Experts of a small language model.
Size: 11 layers, vocabulary 47622, 51.1M parameters.
Experts: 64 experts in each of 11 layers, a softmax router.
Training: 391M tokens, 5971 steps.
Below are experts of layer 5 (counted from 0) of a mixture-of-experts language model. Rows are named router (the router's row for the expert), gate (a neuron's input weights, with its number), up (a neuron's input weights, with its number), down (a neuron's output weights, with its number) and show model dimensions 256-319. Each number is 50 + 15 x the weight over its row's rms, rounded and kept within 0 to 99.
After each expert's rows: "comes before" lists some tokens at least twice as common just after its tokens as in all text; "gets" lists some tokens that make up at least twice as much of what it gets as of all text. This comes from a sample of Wikipedia text that the model never trained on. Tokens count by the router's weight.

# expert 44
router:48 59 59 48 31 41 61 58 50 60 27 48 35 58 41 48 58 48 79 66 48 58 14 67 36 34 44 51 35 64 53 55 51 57 69 53 55 50 43 52 58 33 40 39 24 30 59 36 40 49 46 17 48 53 51 57 48 86 48 67 42 76 47 39
gate1:43 47 36 22 58 85 53 52 52 38 39 47 72 35 40 15 49 64 80 51 62 40 45 43 45 54 60 42 50 67 28 50 26 32 91 51 60 25 58 37 30 66 53 44 62 54 28 52 31 55 56 46 74 42 69 49 43 67 48 50 51 59 32 44
up1:53 37 48 14 49 69 35 41 58 52 73 34 60 51 58 15 33 57 66 57 65 27 41 53 31 52 69 53 37 24 50 23 21 63 72 22 57 41 61 44 34 47 59 59 49 75 44 36 08 48 57 36 43 67 55 66 32 42 62 54 62 49 52 43
down1:53 47 31 42 43 62 41 46 56 33 54 69 49 62 94 49 53 46 36 43 49 43 77 43 28 60 32 41 50 53 79 51 40 56 51 50 77 41 64 42 40 60 57 55 31 41 59 24 28 42 45 55 42 53 38 21 32 19 52 47 14 18 60 33
comes before: ":", "\n", "|", " |", "-", "="
gets: ")", "\n", " =", " by", ");", " Website"

# expert 2
router:50 67 58 42 36 49 63 30 34 69 41 69 57 30 60 55 36 60 80 81 25 59 29 55 44 55 60 26 46 66 43 43 44 34 69 82 42 47 43 47 35 39 58 65 59 30 50 49 28 37 59 28 41 64 36 43 37 72 18 41 47 65 54 72
gate0:65 44 48 51 52 61 58 34 58 63 62 39 43 34 44 25 45 58 73 61 74 65 45 59 53 39 46 38 38 43 35 33 87 52 62 58 35 30 24 52 31 24 54 27 48 42 37 33 38 56 60 74 65 51 32 58 63 93 46 67 51 56 64 67
up0:39 39 25 43 38 58 48 25 65 49 73 38 44 50 52 20 25 45 54 27 56 49 62 71 64 37 59 56 46 42 31 65 88 46 52 39 39 19 52 76 49 24 33 43 47 64 37 46 49 60 67 56 60 41 51 47 58 64 48 74 56 52 61 46
down0:39 05 31 69 16 76 46 63 71 38 50 51 40 31 40 56 63 27 59 39 35 72 40 51 15 59 56 33 49 63 24 48 65 50 55 52 78 64 38 45 55 16 40 69 53 52 68 65 65 52 22 74 63 48 50 77 60 45 34 42 82 51 70 29
comes before: "0", "1", "2", "5", "9", "3"
gets: " a", " ", " \"", "2", "1", "5"

# expert 24
router:28 75 58 48 37 80 74 39 45 67 40 49 55 46 41 66 42 67 67 62 38 52 19 67 65 53 53 43 49 44 19 60 60 41 64 63 41 58 47 63 54 30 44 69 26 29 58 32 45 70 64 71 39 47 29 37 27 52 26 49 57 60 67 30
gate0:51 98 40 62 37 42 48 29 47 37 73 26 38 23 35 48 36 23 67 31 42 52 24 46 45 48 36 37 69 64 70 26 68 35 56 25 68 57 47 56 17 51 55 57 62 38 47 20 60 36 81 61 49 34 35 64 50 64 52 49 35 51 26 67
up0:51 44 69 34 63 66 52 68 40 50 15 47 68 22 66 45 54 71 19 50 73 26 58 53 68 50 62 62 36 24 54 62 28 75 67 60 30 57 39 55 73 53 41 43 36 67 40 77 60 36 42 10 42 52 62 25 70 70 52 55 30 38 53 35
down0:44 57 64 35 72 35 36 56 52 76 30 67 45 24 69 67 53 57 27 38 76 21 61 54 61 22 39 27 45 32 41 59 43 29 57 54 27 70 57 58 43 56 22 33 33 60 73 55 63 42 71 47 31 59 40 56 50 43 35 42 53 58 46 53
comes before: " the", " to", " a", " in", " by", " that"
gets: " to", " was", " be", " not", " also", " is"

# expert 37
router:39 72 67 62 30 61 73 37 51 66 50 45 51 52 47 53 51 62 54 59 48 45 31 57 42 54 74 35 38 48 21 46 41 34 72 62 42 67 62 41 54 35 51 57 33 43 39 31 38 56 79 39 37 42 43 39 34 69 12 49 63 44 68 51
gate0:37 45 58 36 60 40 50 37 65 57 61 34 70 51 74 47 62 58 56 74 37 71 29 59 35 09 68 65 41 82 32 52 55 47 43 60 52 43 49 46 58 57 57 46 48 47 64 45 58 64 61 60 60 33 43 66 37 49 74 61 37 51 36 53
up0:68 49 60 48 62 41 43 18 49 35 76 49 41 43 75 52 53 15 62 59 47 65 34 55 75 38 62 51 55 45 28 88 46 53 53 35 30 62 61 35 67 69 76 29 41 69 36 48 34 81 66 62 45 49 59 53 42 50 35 47 51 34 43 71
down0:56 42 49 47 43 50 52 27 47 37 39 64 35 66 59 56 45 42 20 51 56 69 73 54 70 44 49 54 50 58 55 61 35 63 42 33 36 38 48 59 61 74 41 37 44 46 44 39 55 71 68 62 64 55 68 66 45 43 53 36 72 70 78 15
comes before: " a", " the", " to", " in", " by", " be"
gets: " was", " is", " were", " be", " to", " are"

# expert 30
router:39 78 73 39 51 53 48 45 51 54 51 59 61 73 58 84 40 62 58 86 45 44 51 60 42 59 43 32 27 43 45 53 80 64 67 66 49 65 25 35 26 26 40 81 45 56 23 44 38 37 41 45 63 56 44 53 59 57 35 40 38 54 52 79
gate1:27 55 24 44 48 50 40 74 33 53 75 46 39 65 29 45 19 76 49 25 16 43 73 41 47 43 36 73 41 46 52 65 53 63 88 70 55 35 55 40 53 38 43 63 80 44 47 58 61 54 31 65 24 38 44 46 32 68 68 20 33 38 50 59
up1:52 54 71 86 65 37 49 15 73 51 27 49 62 18 58 61 43 53 35 42 63 42 25 55 43 31 56 34 73 53 60 57 24 34 29 39 37 63 61 58 49 79 68 57 31 65 63 49 35 25 60 83 61 64 94 31 43 33 34 48 68 45 52 36
down1:44 43 23 47 61 37 65 49 45 48 41 89 40 37 51 49 43 41 85 55 73 62 53 45 44 28 33 40 48 43 54 37 54 62 64 52 36 51 40 63 54 41 40 64 29 47 35 48 31 76 61 30 63 66 40 28 80 34 80 79 70 50 63 84
comes before: "1", "2", "0", "9", "3", "4"
gets: " ", " \"", "1", "2", " '", " $"